Below are experts of layer 11 (counted from 0) of a mixture-of-experts language model. Rows are named router (the router's row for the expert), gate (a neuron's input weights, with its number), up (a neuron's input weights, with its number) and show model dimensions 256-319. Each number is 128 + 32 x the weight over its row's rms, rounded and kept within 0 to 255. Numbers have three digits each.
Before each expert's rows: "comes after" lists some tokens at least twice as common just before its tokens as in all text; "gets" lists some tokens that make up at least twice as much of what it gets as of all text. This comes from a sample of Wikipedia text that the model never trained on. Tokens count by the router's weight.

# expert 6
comes after: "\n", ".", "==", " ==", "===", " ="
gets: ".", "\n", "==", " \"", "===", ")."
router:126132109135152173171115114114109144125145118097155068173139157096060118159130193138141129123069130154064180152154173157128107115102157095157210155196092198071161130130054114123110146154107094
gate0:146075119149204165131149091138110117092175112108155166108153087149089192138115089147146134066142147160134176076134103147133058171115169118152128098128048124127126121095116113187143128128114095
up0:125110165131163166160121168142178077145171128108111126162163160200132157158136135190085122087093122120087120108124113061122060161142125139152126154213076152159113103080125133144184077159171130
gate1:134108167140144088173103099115125155046136135152096137144109104094129121164115164132136105138145130167157113139136141084131127162100126106152155097183172090137107166078147155076129111135163168
up1:150150149088142104138172095097143144122076094075061149105111145088163108155110109123151093118083111156169130145130139176131081123155139158187094114126090143138151121057125140142126135132105117
gate2:072088143127171113078127188095060157106086089072077129094149127133099152178132123095146089114179171140141126173110140109160126167167115168119232144111164120141176117141061062152149104153116123
up2:163133200103063107170173084091055129123156145114183068147120160118119139151124122160116154138134105136133117130076114085163117145159129099163162151152107117173084046092072076151140123121121142
gate3:143083157176148122143097114114118154107144146072144077136167152140091119108126177156073164163153118159118180094115163137116166090226114138107107142146158098105134094040144088106135116090159144
up3:146129107143135123108090139112084114146075144127173141099179119119163141154121168069122102156176099120152179152135134133077148095110169193155133148150110064157099154092152114131164065153129149
gate4:083093119105118172174126059151116086191096093154075090128144122150187166058164146176167090076128092104157140139134126117139168104112134084145105107130080140078120176128177121113132149147160157
up4:118144167152105081092172143104152102172135181176184139148086194144124078095112129083097103131078126128118126121115170150108153156135144085072130124080108129150066126134174128125102129095146113
gate5:174129141114128140155138160135154169088094183126095070126143191109098035163141154111166123149087140139121139157139165157138058119131129110107090191129117118137128102074081130042170100137114104
up5:125108146171080131082116078145119095150159141142115122076103156083119134114130157109120142076154081131174144164033102130139118200068191177069084133201124113138071130135145140154080104139160112
gate6:178183105091135113128178103171174151142104157152133120100121113130171144144129131120129106172115175119150155153123130124121162182162087127166162111164096135087108145146118147105153050131155118
up6:178089213163166096098096151103138151147121109114132171139134091148166141166162124054174165082155105088138096133121170137197145146191111147105101150171132131161099105145089168149159117108117142
gate7:089144090078140140137134130126114152133071096139126092118145154109161126166064099129128145075065126145107081169123142126097084116108106125102216109123129165132144113141130106102183125143156112
up7:135071144168111125152142147094097127105122143115104125163119187126135121136173130141157177187146132157106176150140153112059096158205112110116148146112051091103111102139097091119078145115022086
gate8:182076095147161180049114161193157101077119069111130151133136153068082111165141135130045112174118143160153179150107129106108118129085112100094126133100150184091124141130100115140154172148175162
up8:148056120155163120141174092153149143144120096131101193147091140116090082152099190131155075158126134114101202090164172089161084140140137116109121075100122142116175144071122096130094122110152110
gate9:141129074169185148197139089131133078115089130168143153145110103068171123128118116102032149124091100148142105175185130146120082120139142090137101114173144120103134133194148098128153106157189118
up9:136154101117182069168141172184130145145088102183106105124147182121048107135171051104098128110151168144098152145137150164132152110131116136194094083139076137088114112123106155155124121143106144
gate10:124111100149199086153105141167167138072118063130069105114159113113131144175114141164103124158078102122156109074055154090115094101149130102067155138125180129106085134105150123142146160114125150
up10:091113071165223062091126120141153117121137124154125185146166101162123131151131152097127179212109091145131118125148153111142109148091156172131137109109093139068125139170146159116158149145102116
gate11:120196117169123128157107116122167140060048139139049130089112133108113121058110168175149188101101110184103114140143124154130095087109120080147103139153052108112148178182117115109133156138169136
up11:161145160138119118190107133116163125114090069136094123096125103129119102154171079115091125107108123149159100150158131108096204172104152125186184124141102124114146080109131095083179151094112078
gate12:148124092141114164162142162151154140147102120109109139232107124163110118139077092137155163134170093153115132143076172109095129148099111093085157140158147185130131145073131084127113100119163155
up12:174143158090196085085094135129093083145135176146188115155120088083163117112193125178150118145133122130158153120151104116121108113130119104175137127120137111143124099155137107098108139089126033
gate13:129144102113107177164069101140114104112076066137076135117138124107114191087096186057153115126147085153131145194146155126123128113100076136108135094168166128133158070171061090084126096112116089
up13:119096156143157094160120145120163168194116102140182084157054152158097122125063156152103179153113150183121101118156053174144104105088147153105117081144138104140129144076182134107128119104083138
gate14:079144149110168152153118157079160131122101129123169112156114108084084228151088151157110101101102125171153114166079160132140139125136119104109167141089129123135131133110104083083154114190091122
up14:090138134122130092156150202117106114140070160121175118120047140150109164116137138114128126105072134196123125127106124098125125110109152144160113154113127089102162145128156144057187136092096148
gate15:150131173099099100104079129129172116092184100130126093135123103150136183127036208135135155078092142066121075141134125058126120136113105144098092161165144118100097164127087157205192170134165101
up15:166128091148125125220181035158103097118063122087175097056183165073159120174130102114152150188142133142171124172138108148103130130095172127148112142109122159106113137150108156132123121104148108
gate16:117093106136093151137120117118077107174114146100146109112109093096146136160152146156106132093087104101115143124132161104131120132161166117170106151107148138085118145156103060144134135094090153
up16:149138124106108121116060165186187132137125181131107118114154177130101058120119128139172102097158114144055090077126117154129145100129153168106122131102136083127135141097133168154080100171154116
gate17:142098082153147175152110114103101126174163124135143116093131127093062129121140115100142127098096099091102178146140033099192208140124134126119143101154105125147142072128153107128149141051130147
up17:117130138108137117192126148107108158147182130101147111121136100095063063120042163162105126118090124146112161101127112149144161122078151108141119160145136130118166112070143127180163088150171194
gate18:099078067143165115109111143169089088214137153052096141082159179108190064148103131209105121145104123119158130184066116149066146146105174114172120160122098154131116101121233088095184142114141118
up18:090138171187108158136132127121196109119143039146144109100067127091137149090104118138146181148108186088110094074108147121127190119166113135129113133048173094092114197177134077095108071179101086
gate19:149207099118109146111177119135093194140105084171134112141111195140111133139124142108143142089147119141097206145153128092170084140213102097141134170138163234130036148135099091146058156086126131
up19:128084134107161173143123052097143102122092129119112144123126103181147097103127140122135164190132141108118127110161149165082105160124143089129116112084125186141144142151124149162165114062091090
gate20:100120165139202148096119180123162048076136158159157130108129112133143147152156135178076148116124122230115123135075134083152129121132146117172115150132126091088085161138080122112091132093168167
up20:133112142136129210135093167063140096077147095142081137142163142127124163129185211117104187154110090139090148128121129054133072134124127139098194134108065103109148127110024134082117115114180130
gate21:094141172092103127096098081127165125090195129170083103157119088120129127117134104083149093114147125180122114114165133130148109177148098154171121122101108125146066107107131151093139196122158167
up21:172127188084102093130118111149170091128142140130122115132109117138104148104055074134135123158104163062127146134109208124162104116149131072125138116120122097092151158134096125103138140097107145
gate22:172087110192131135183124162082103132112148104183098130156088158113138135098193122177131125149114138149106105128181150147135146190104163128036159160176114093115110124090105121131063163137146182
up22:094146065144156098021138122128062151134111167148128137112120115124049139125128115139127107117144118090111151141131150070110114117144160103128138081104172177068151101045150089124103135131120139
gate23:087167182121103140150164146124077100121110145091095136154122141113123192128199186148131143070185131167101094165141233195116067128209187142152137209103151186106150136129154128133104134109119104
up23:071111081149118130049155084123052154137188127153150109138138120152115145118144193115179115170142176182111125098117099201131123145135127160118138128072132149094171155159163167094113213146192112
gate24:170122101151165111084057047176062125051116067140154171129101142128142127135122146115170120126139094094115182121137139181151146161136134139143117131160211138086179151094128144084054121123146160
up24:119095095137102138089153075089152145079143104077128173124128147101096102092122170107135109205083149139114163139142102181138076182109123128124115190131143141170121144114111107213105126095119120
gate25:083150139113153104133157107108122094113153104121136157130223125138136132110221124118123084130117153109124134118237105161158087143119088137146137139108199177141111137106075122097160112145173112
up25:159177131175139146120116101090124162098099129140149160144165097139174083114115137059139158141158118091127117092163129192158111156182131112137133117108072153076178176082146181119200108175174068
gate26:148178153159109180114090106071137088124121108129076150185137097099197094192169096102170133108106079170056067152139104085162136126082108150105195143124138094122113102133102135148102120104144123
up26:096082132060189135075145136123162149131077136073183113171108134080138179070161148128090203096148103177133129098109109218158123148152099097061101115087121130111117136144127139181103117153101078
gate27:142057134067182144140117119138112140103085132114161106108168168133150124103110133169077137081107125130126113129110161130096136094143156165193105096126092110107163186071110080156131099097117199
up27:114112129111112138126113152115083096137091123147094121083136164136155128140181147125109128113163142113098109143108092129155119196160176075126086104163107147140115086124114163106132125140161135
gate28:144085156185133114104145191147180113161079207113122139136193105077097155084159163111088157109105129107074137104173102131100135173169189123145125106123169115131170158137091114103158100156109131
up28:153146132092157169114114108130143134136159205128117130136146199201104087144116167149100122113170154115130081123141144140117154168129092116115143156132144149117127112084193158148137125167164100
gate29:185161221188097121131112125158125154103151138142151169155086150182123180169091159143106090099138162155113123089140123088114130135016134149112152129132115125083116143149117107152117118124170119
up29:163147173122175147141112137069151178114145137150134125105127153128118101094129110089176096155152144105128108153093121092055108103067135145135112113212169134077194198130123122064152147128147155
gate30:151093118127148123148126086079149175115151081143135127157135061092111122106138170161116099157104079186130139118157151053100090095137086102146228186139210154117126161131154109127123103159133089
up30:126153094172113129104128137134040133104114149106141145134099087115155130112098118099165135085147138132108088118137151176142148156153176119102097116157110152134138152191108161069103160118099189
gate31:096144107152078195130072134105143116060121085033144122136193103158114128106104098145172189159155074132073096132206097155122134149140125144220147195175118169111122153128170123117139154103144062
up31:146156150085111161169098106093189095147150083158056085111135142117100145132103138197162153108124174130105148165093168091120080119117154143092122123168147143080116080061138111099157212099187079
gate32:144138157133132148092153137125108216087185119111145152038088140125133152182134193147099149138038182166150118147127184155088127158143116101116064103170143062115130147113129148103114048156126090
up32:139117057156166064127118199175178139139127110087133129097115117142118093170141209147129163133107086045135141115142173162150140167090100086169124119138146117154144159139131108123156139125146142

# expert 5
comes after: " |", ".", "–", " (", ":", ";"
gets: "–", " 1", " 2", " 0", " 3", "1"
router:104146107144091097199151128102113195120197146191179106123159115121123131135132130101143220157136085150170114149158117130123159104112136102138120068163172097169124120150122136080116081151121189
gate0:159116144056102085181075123132123136171144128106152111107110168151061084161168107121143168146118084139117084168135202164162102146119143158190113160157171134142100109101110143079139082158129101
up0:060127106138159107118105110123135090115178152127148135149091167144090080111170126106148122120161117133117137165162145166135083162157136156095133085120154148135194137150117104143146113128181063
gate1:140111140062108173081144132103146155104167116106129103087079159160133124117089122129090107123131146133140188074063101123085093100138119101069182109120147058131112127138135106084114137184142155
up1:174147103152106095166109097115123155171159109086129077107130115098090172139075117197176227133123110159134163143045126140133141142108126104127157131079164126111124097123121134106135154101165098
gate2:148126080188159069225170134117109145164151118090158109160075154128108109174160058112168149135140075120131122187087131131117135120093089086152116088115149101175148175152154097106090133121198088
up2:119102144135113135052150151144111171146087161167058146171119163150189118077139057115100147094074164137130147152177083149184133185174159164099171147094137120119119167133072163153138116154080081
gate3:098155118143153089068106150163135163097121189145155179163113072101121156084177191066102132149187133162164154116146188111172089138074165135143095173132153112120139094052144146164138072149156130
up3:127057122123114116118145100090131101136158139103177106154205183087155097155165112118183067112128139138171146138185078171134075125120150118172147103128138150174137151114202146128170119067103121
gate4:119132207082097144170199150093085064109164129144106187147169181156163160137108152114157084129166082173160107139146067138158120110133145190174102138100130120126137108152143086131142136111126170
up4:178168108111133118224089128179094163125092154116162118073133086139045130107119087091111111126137176059114086162111154174126134133142118099162163096180150122137128173186103101129115116147129111
gate5:132131122122141155091150136114097070159094174140149126135123138154174120152097104110151156114106120139141123127049072095109137107094145112095107133083146097104110085151170094112151139116170147
up5:197127117149103104139137115123117080138124132154119116143067167143110073121092133155156047137093200129140143089074099070173073112094103156098132133132154130135088113137146224121081137116127172
gate6:184125065111101213130117193163082214145108236202170129105130100158115133127097110179123070140110171190124085163184142136080180153101097150111123197067145152097116150110131155096112191099181164
up6:100151121164164183248166108130154110052111162149103111165167131131188082168161082223143138089076112142119143136134136139158093099129107147123124111083160078099158125102144099158130186115132198
gate7:117111177103086132124139139150129157169035125155120104093161047117123141075131195153122118103147167176135190127122119076169092114165144119190158105143138127113159117101086112185131137173180145
up7:141098092145111169101161099190157122137108124115115065112195163093096149103175152068131172104129074165157122219147133145126095118082117124128149129167158108101100127216104092084130136105161163
gate8:125108046154120114159086152202116117165241176148141135154168145162123150112085145150206105089114094171160101133138110120129077176073177132132184174107124166189110151169119120124107103122111196
up8:088118067101108099128158092114164143167081163117182190083157098065161141155145111174189102121125164138137129126088175112160080153129182076135160216098083115112142138114128141137112104134134172
gate9:119120170156096084134126096099098170171080137145122062162147103154099172110105145111150220198149079082172142122101132137163102172135148190049104100180122136150070157143093144105157129187121143
up9:153057095082136106164123133121083092106153155150161160171088133129103130113163181127112109121168158132167122151134122144136162119066116137104090123167108070122121101143100180120123114153147107
gate10:086147105131150119143084125140112103150111169161057065094066169107095141117096138134107140143114119147080172138126053101072116059127145145056133046130086124120074177162174164095148081108101140
up10:108175103080133125089096028155097125116103144178068131214075136168101129131128111156108160079096064118124092173109140145098128170094128159102162166143100129161077073062119125153143140179113141
gate11:187143111122182133129120167122124154135155165123119126081091144144144073147107067117098150155065121115101172120132104142151059142124154100078121127169107118082171215132075187066128127109132085
up11:129069122127137092126167178118091153134040124112124120171106108168109102164119142156124137096159091151150108083090148045112130043118110089094101144182162151119113062059136078071155105093173158
gate12:146081131197135102154136130187141157075186085127097176097115161079101150137109083080114150090124188118148186067153137132153099076168113184164188145122160145142126149125064146109061146082141086
up12:160151161135130127075160122129141127187118171113101139122224093099129131120115163127099113086130113085126120128112132123134125105101074121154170117081118091183076089150076140136155153162156163
gate13:083122111118053120162155115139131125143114091167115104172153090145144048207123094086129168179081138122125159141127183159097123105214127153125131133127109189132125133103173163120164103069142184
up13:129130157090112107166113177119142128106141078108135138121161170105163158146117178093113113173165143148139126097135174123066154133147099153074098168066126129191116096147132160123154163077172128
gate14:117094092138123120142111134178185114128145150070156075126234137156158138142148141104167149104139102130148153135136143147069127120173126107149142105176119128126138112136110133141124093128176145
up14:167121154188141139194072107188133106125126169136144155153092083129172085128154065115161104119141133087135193143146128152141094117146129103111113145108166125100119182192086096155143172143103179
gate15:127163160121089170164136106132159140167092128172132115145116091143095154109155150140085171098150121137166124143083090115099085078170092146186097146147124138168137140174131149100118153073165158
up15:152190050102090124122165133128175092086142117123169124102087125109124173167116180143096090085197116102154163114121123176190102150091169071101148103127057176126120134135155138133137172127046139
gate16:149110100154175147135111145162123132172152119152119084118144077128128097085076173146131125159102101153075101133123149120130117122103165133165131161081149189150151142116176145088141200178159162
up16:168107146150097157150114147103151103155162092172140104128126140205081188131124051129138068162160104084162111096119107111168169139136131126130139120123161096067128131166091126156219124173116084
gate17:116123121140126120156134136126082171105116138182206140151114161093071093097105130156113150114156147124141115056150131113134144126110123122111080109143164166125186103055104114076087203150085105
up17:130132186188224124139073129104133074173157151056146086093146118088184092181200176085141093162156136168178114139131164126134120108154127191067131076131082082098058144164125098171131073109160115
gate18:120095112127057167091142124095141128063150131179082136124095103120092135148197122140136212152157160157114081116153086108116101106138174130097152174168131135120125138116088118104136138162153132
up18:119118168101121135154097169106116139164068055091156119104174154082106133146177085150170126176114139072095129206136197141141160081123127162148134157136131134063136096206095135159130143095166072
gate19:128165133146173088137113128107152089122133102188119073137184145159146162210130092097077141184128118200216129176126142101157178137105117134150059093115166198141123153127147077137132115076132116
up19:167177129083110134141132173129098165126116170087150152126110078095147058125109131132128105076126113163099093079158123132144091103176105091131147176241121106116111154083066131115124111130141162
gate20:098109124195148057115118104210163148131162074155180123153129194135157130187085114165150145170173085078119156092165161129110065146083131184155144091136115156174116101150119137074084131165098133
up20:134138116048129099080145078129100153166116107101114153141091131096145142123137104117116115175082124141052125183159170115168139200095123105113123093134141128134135108155167154157116156115104100
gate21:110117109126184130146106083101139124123131110070185129130099121193134152166153094158109146124094085160139156150142175170152103167118186106109121162150109156132154122088141215126081165157149127
up21:152079131126053116084104077085151114161123063148068096185126095132142130069189168130161138111165114068132145144091088133068188145090149147105161159122080112161162145157144151142150103104148152
gate22:126130119122158096150109103151091105144033130145120096152127130111167142128100143077192153137091144133080112125014107109156120138134145096176119090146161154157116161172081140098133119075108162
up22:119178108119108140109176038126139133131184139125086142140117095141129125134114160110104125116137096079124144087113187074178095148130083137093108164164174105151144112076089151133110159095178107
gate23:147083131118112131124153146202121129063095084095072125198107199144148148140129123142166099118118102133180116165079172135118083132184180101109068147156179115147146173122097045153081148115157090
up23:123123137124122130149074135177157121118138143113166150151151132108160178149110153157130128090131177197156161168111132102160110124120115143139097129137144137164139157167133108155156129115156115
gate24:133126116128123151122140132076109131142159150124104104227125108132175079129118174141111117109091194148143064186106197117190118154115163154095130156144138157094140140109188144154127089104125120
up24:119110117135122131157108118154155109141116214120068143144144082162131016118148117100152093141164182189101108156134096094114155166161064138093098161161191136071109113080104093099194127162115096
gate25:112174114103128079104104149131127153113093171133045125164128100120154111152169126148112120120127133079092097144062148116151138071035145180179127161161149127146075125123085106146152138168132167
up25:175157110126108140092134157121059091124151131159133114092134166183153140145092108132152132147127200096123152150132120159151139111123097106128158094113129123155152150108103120125193112109117146
gate26:094160079137162072149166119128079141113041157137167179133114072075168143087113101166124126158120101174138141158114147174201114177143137141198125118083131089135097118101069097114174063113148213
up26:124140123184165145130141131151085181047147139151138151210138111103138149076154141126127109144114075147142134107129174134109112161139104170131107108142105135145191163095213191131150091116129164
gate27:170141110132096069116156192135123148120144090133170129139094101121072136131115164151159134133152114079091117170098084094120119135118098102149097166061122084158073129132143139079090115167152113
up27:083081119125072131094133083125152138186074121127146179163137171130137101160122139163145134117127101132122138184120153160144079182180089097121099110148193084116135162062102103149123133109126136
gate28:162112150135135147153101128114160093121147098128116116089107114106107126175094093168074103175122061091144127147109219123061098088156154090121181169112156151154106141135132127109116105140162084
up28:126177174115115125133136145084168123138095155110168115126160089071096139119165121180125106174118073142154146138117164129112142169114094105109159151089099075110092180142118166137121127096137104
gate29:185108132084119098071081123124075114143132137135140142089103114140145132117127163143072151176151160162077111114134121125139156102080153134107124142108197088144151183115159122079114168153142120
up29:181086082129163074150119154097091152134126187102162119112113155132145145066145138148136191099140123111066076030119159051146123078117140199117124099088150081137120126143124131089124142139077172
gate30:102139148154141140138140142143156133194127127157095171210150197114169067161091100106117176158085088153155161146105138125166135072082232140122192163103140203113108137153097162142147144148117207
up30:151162175111122104123123105169128076109088120098163153112082084145167142092137085142136128137117145180125194148152172095123192136149172134134093062141139130164110145144122149093118065150123097
gate31:144083135144124107144116113108125117168180113133134103152098126114106091101203186108094175179116152171187087123124128160126138110128154147190072130128146096159127160086158083113106138121134089
up31:124077140145070111166075114178101183132127135124125097169118053181071161119125164120128118109140166133109093131146093087119141109105168080099141125125138113133083152125143099141112134127131139
gate32:170111093129127197075120140185108150118086124128113143139135106087126040078172171189145139111156089133080102173172130202128133190102130111092089095152173082202137165153129049043121100100118153
up32:105159173105164111158113085130122158146181180091163153166107113107164129162176087138148101171157114088100151097198141093109122159125117127176183125103124130107171087136133155136110088182124090

# expert 0
comes after: " |", " ", "\n", ")", " 0", "%"
gets: " |", "\n", "-", " ", ")", ":"
router:151166095165107136104171185165170097146063143161121116105086146117106114203114095121117093136095118156171149061160146099140135098112129142085136087115081063153049129097120120164121181097158146
gate0:115046136081149088147089155100148157172082184187111111150179148139124086148104151101054112089137098131119068149166125126116130161074121157135076165134117180154134094081124145177133167104174076
up0:156108161126110122136134097131114102153096076180079135141159118177181084167125122100177086133134125100115065177116065110144126154119107152086109107147191126128163127180088159129172164119074106
gate1:117195147140155142115121112114076072132172118089135104130120163115144165124139163089145104033119126162174157160119140115111095119126124144100098153182140121129102183147121094142103101108128106
up1:061133133162095087116162094131134152117093084105147113158122182129105160181183092088112124134099093143133107127099107114130113131151157169131132159164154204160088113197158128115074097219152127
gate2:084162101140156110130158100125145134097080107166127160186109150106104139163193133062185087163116091172134171100177075122154155063144097160141150134155092173155099098184130106098185115094175097
up2:120142107104180162162142153179098143127114143123105148125169130163175057123138142107160163128113109144165096173176117158093139130167123138150124059148073122146179119139103179136106133144188096
gate3:087055121189056150141088118132163108099165093118126112133125143156076116111132166143138131074119134124153124126137137170094146083063067120080131074156141149160144139137096125093152158201095167
up3:163148133151159139128124121097135148118081122116113155128087197129212103144139101107124170142132136130133183085147130077115135174129068140170168102143132132137127074150213103147100183156130114
gate4:169085180116166105145120144137145076134107124130115143140107116113093120134135093143067137108154111095117058178084084178177149102072114162112107109189125106045109138147137140155136109122111131
up4:139158110095126114201186145116147185188109152093116132095150169167115080087153156057108105105074125085143131122134038114119196082124113122136151104128169154198148115116165148121154093104092126
gate5:108157128092170163096118071153162133139105172122185129155133067161177146098108185087150128145149139098168093150116208128143183142102138124150130133168167125125105137084099091124142124128187136
up5:125099099095138140154120063131167177143109139161097097128141142104142179155124082129132110073130099104132140133104138162126148175146159156137120100122110140079115118116128073165164149086148160
gate6:125123106115147106140159153216122131135116128102090068138102072100124100189155142106154132131092179091145147094088137135087116131156101119172148146133114117184122118163184116109109141080150075
up6:148118097095144139092142145130141152092123131173154063128140128125148149081174144122071123121075117151159147138079089199125143113095131057171131184170194123130085104152135138115160130148103131
gate7:210189108120156186105113106119141059099085146118126119106133148075113161127120133136105085164114081161126114135122181147122150142099125164122090067153121113160179109130144092128096112100190115
up7:120160149152141173153194104187135059101109106143184133103135139119107057160140153140152123141083145135139080096165138177127117203168136099118106089096120094166118106082180170119126142097128150
gate8:179097119110169156166079193153214100113138163103095133119132085141102102125127135115138126105141136137087141117138204137121174133087178179059131155111156163116096145161070123083154115081122134
up8:170103106091107166178065083163153084075117197121094115180164167132090132153154137123108136113138066100088148098120135083161177119149129171128070140100103093105070129098132099177101188150194150
gate9:129123107118130096184149078155142153129176141153135089113085110066152083143186174153141071107151147193139116110089130136105109118035063121188095086135158116117138095116130130124106161129136118
up9:116110127128066098165124118094109130220168179143128169156158135134049112108188145116098112115141132087177103122199150156151165192155182151138167125137214092138107091134083185091085094152118166
gate10:117118129199098077188124186173161133168131122124038119109115114153164106149155097119205100148186082118162112094133097153113112104099154134129114150191128114184199140142098133182152185107142148
up10:131160095097080073133119118105144202167134099140084121110080155111099113148108146169118032146099130090124096151162185120106162113145101187134091153117110144119169110168079152130065088159157133
gate11:148091133154112127154193133105178143109127161137146128162147119094026165146081187133154109094082114083165133144105147104115089186135143123115133110184113141085096101045074182126155157128125152
up11:110181126142105142143115078103084168084119131128133132113115112080129137113168056149114143104111148126143093135100080085147086129162118097110150078114113100184135141165148143167126164068127145
gate12:116138104126150156087115157075155093158107146149103163137072159164107158119121101121115070081128145118113140107171094132127112040090078079129120117103134125140125116129132175114146198164104189
up12:127123113133155144149063136123183141159145163111094125132160101110118107131098112141156173137161118184187143143068123135164133123174150137152108064150090094106169132138034107109134090108087142
gate13:048125142048143140050139110136147169149116151135125179141171093107126136131141136136070112181082156101149178176166065154101124135127118120090151132138133078096136129126099140095119061115163120
up13:078102128119117092134142099126108112135143189111156099049139147162150102174143089136061164168113199177091122129063166129136189167082089098149108131124150166051113124154148108122113127142139173
gate14:148133122137110111142116170085123135152125114159166109125137156069069137117143100178183140148148134154151155095139117134119105189159191085126099119052160161144131107129156183164172118092165150
up14:102109164102091133126109143113193121118143133138150103134097146155127122169153162109173161176138186135079148135172160083147111051134129097115225127120089177111100175106097188164179137093146108
gate15:137186141151129128102124113134102049109135123159106087110112125129227111179107072128151176129104161146172096095114099105146124154109088119114096085217136144135136173178139118049126064138110108
up15:196087185093131114192171207158124074116120086169142130087107072122166150136128137167132115135109146142158125134138078100173152131114148123131135052183099114104123220092152121115140098103180151
gate16:114168141136162108137143121124115127140149092106179129135113151157109090133140135109177151090099152088177144092136132133131159108130121119129105134162143097132107120111089132117133141119123053
up16:132141163117186161178052086091182102122143066183137143062131146132200106102121158151150167114087148071144121147118109110137150109114161110124159108141138126124159060058141161130107144126192114
gate17:121210082099200159167129164127126124097063113113141151132173115154075149142135107176088150146089150145145099104141129120106105140076049159184165116113145156154093155172105146134205153099111164
up17:163182156196097133094160105075090083129146166130074153115155139040214128150153144173153133097173105122103151125092111103139132103138123075066150116094184191143147135100123151115091162149095125
gate18:138116102094125106125162138210106126155086144134195171159134086139112095051109138107145132163088137079104117096140119116066194091171171152156127131155133137184032129139150091074185125112170090
up18:133130126109101090119045162121119117100148147132097169110155131095127194113158081155123143138086131081117075108167090132108165168104071107085154148162079143085145098138104093178123111158105138
gate19:159139098074099190118073116083152149142083166161167162108123160123144155140092136155091141100142113160102146123121146135129157105108141111175128100117074055115129182110160113180136158138186151
up19:144107085081147142072075106058211169189105159165096112142136193093098178071148194117155138123161122171146106125112112061140091079132103150159168149124134118195150130156088160110134125112182124
gate20:116222101148108143085113179144147150097093152134096161148155189094132142084180141135131128173094108128088124154090165126102126099134138047107098105121123146100098089180160078113108098101166150
up20:171101096143094148163141123098034124158120139121144126135140104144118139120145150123114134112115113165143129172142103105136122043097122136137137092132084114149062096133123152115169196168142159
gate21:142103102143124098149123151123177145159166125085133167132109178146112137148169062151150123128126112136100090154098136069099156144063126105165145169140091096076096171129161157134103168085142094
up21:110138127108158106130110145170136089116170166125109247194176117133143117120140107106134115110100139162205146128108169194135141172091149134116136126112148172163193100131120157134077103154114111
gate22:154105102163098098153150150116146152165152116129078108130126108098089100135105189104136099145073094151152090136103166097133099133165074153139112160119101154078113092127136094177086182113163087
up22:161114098104126118137154119124177086176056070113102132121069092113093174116111138151090145082138102151142113167128114083102149141169112116143183120090137159127115122115143125120139185143137134
gate23:144144150128149159183152165118087123099117172212123049215132104162152112136186130094147112132095110062138100121140128163110085192166177081119158107160158132091092103115154080111043111054137067
up23:126150155120157122179101086126200141104162148171110133127122136122091128111093153174128136134213126144060158182196136155177186070067098113174149144111136142049156122174096142093172147138102094
gate24:138105188111164080166085103164068171090137113116149131108089112143176111156150200162148065129121104144172192112085136134097101130059116149099084069105089124182167176186061154137155159095193162
up24:135137083108170211154091167123107091128106142119138070075078081109136123166061153098125148167106064115111147133100055166059133109150128077121131195082151019120133110096152089124125198204201094
gate25:128134098159107099139136157177155116118042159090127094126102169175175100107135149103136091148171163059132168141094140147140052102182143100147090108104168123088178125091147218115081165148135208
up25:177168126132128065178140168152135120148081142113053134127129151120066096127193167160155148112140108120147114094170111129115079180150140133171144098067130139130166111156063119152127144128101113
gate26:093093083111122106080141142087104144171129123087118200126100100140137127176140157160122105096067126153171113135115148083141094146149162138123126181115125159127128143110181124117099229144146158
up26:102172160072120126133145169087145159175134077110153148107088217115149149145106135113129093099117125152134138110129098136115113102138087105134116095127130146186123117150138102132135148152132169
gate27:137139142141178126114155130078086118137121152194130134000104133126146120202062139149153138056149108125170060159139161137130167156196141115191123175153068168179103158088169140103092142108157082
up27:147100139150146066132107076069049101146100105134126164082097130216057157125124164135104143086128095126155173204163085093135133068143132134131133153185138118128156119111112065166130116155137099
gate28:134147078151141100141099118137187093063135062151196069138061137126128174153135130181121142123183066094083138080206139099079081139157183115131152122157148072161108138128125145111100089134135138
up28:116112122166127093124103176094040083144159125208156112173144088129147136099130155127126136139103180110100112092132178149123110114120129104113150124158111107143136097133061083153138178103150102
gate29:169159150160093120180122099156215155149111146125077153112141098158111105156144082127144205135137098104123169063168091120141121104153136097173137134118078147205089123136121121113135148093059133
up29:134152123124186170095128125116160114118101178146167110122168126080083100158166131123145096081155107151101136187111121130170072147063081117091148143164127130082161133110159186138091125142092128
gate30:136130111136165130101111159133138110127141116092135127124157115079154152118143129101111075116073097105129096112185095110070144131160078168105139217150115064171138134095125096165078132142174134
up30:125091079105115175195166065077085091113059182108119117183169206103176120101109093128112133146067175175119140080077089144131126145169161185082201117141142154146119130193137109124096086110152133
gate31:113092096119123126112150097121106078141201124111073115128099116104067096135119168075123189112161179143097117105146122129149112112100167121127132092138129140134092104121129154145132071088110143
up31:074116140169188135129171091124172102097130146116142121129144149146144109175086127121163079149132164112148164143111223081093151151155154159117080116102157185166105082157120150068142127055101101
gate32:166146104072124043117095129156151127090111135187106144174148108130130180104124122157161137124174056159158180117114134150106073168108145109134147121146133110081077110150088141129145078126165140
up32:118154182082102126137133163128148078121115115132143128148166125086123124120097126074149167155017103105131151132113160138070089159112119163145116153114082141131151146137108162123097105132133072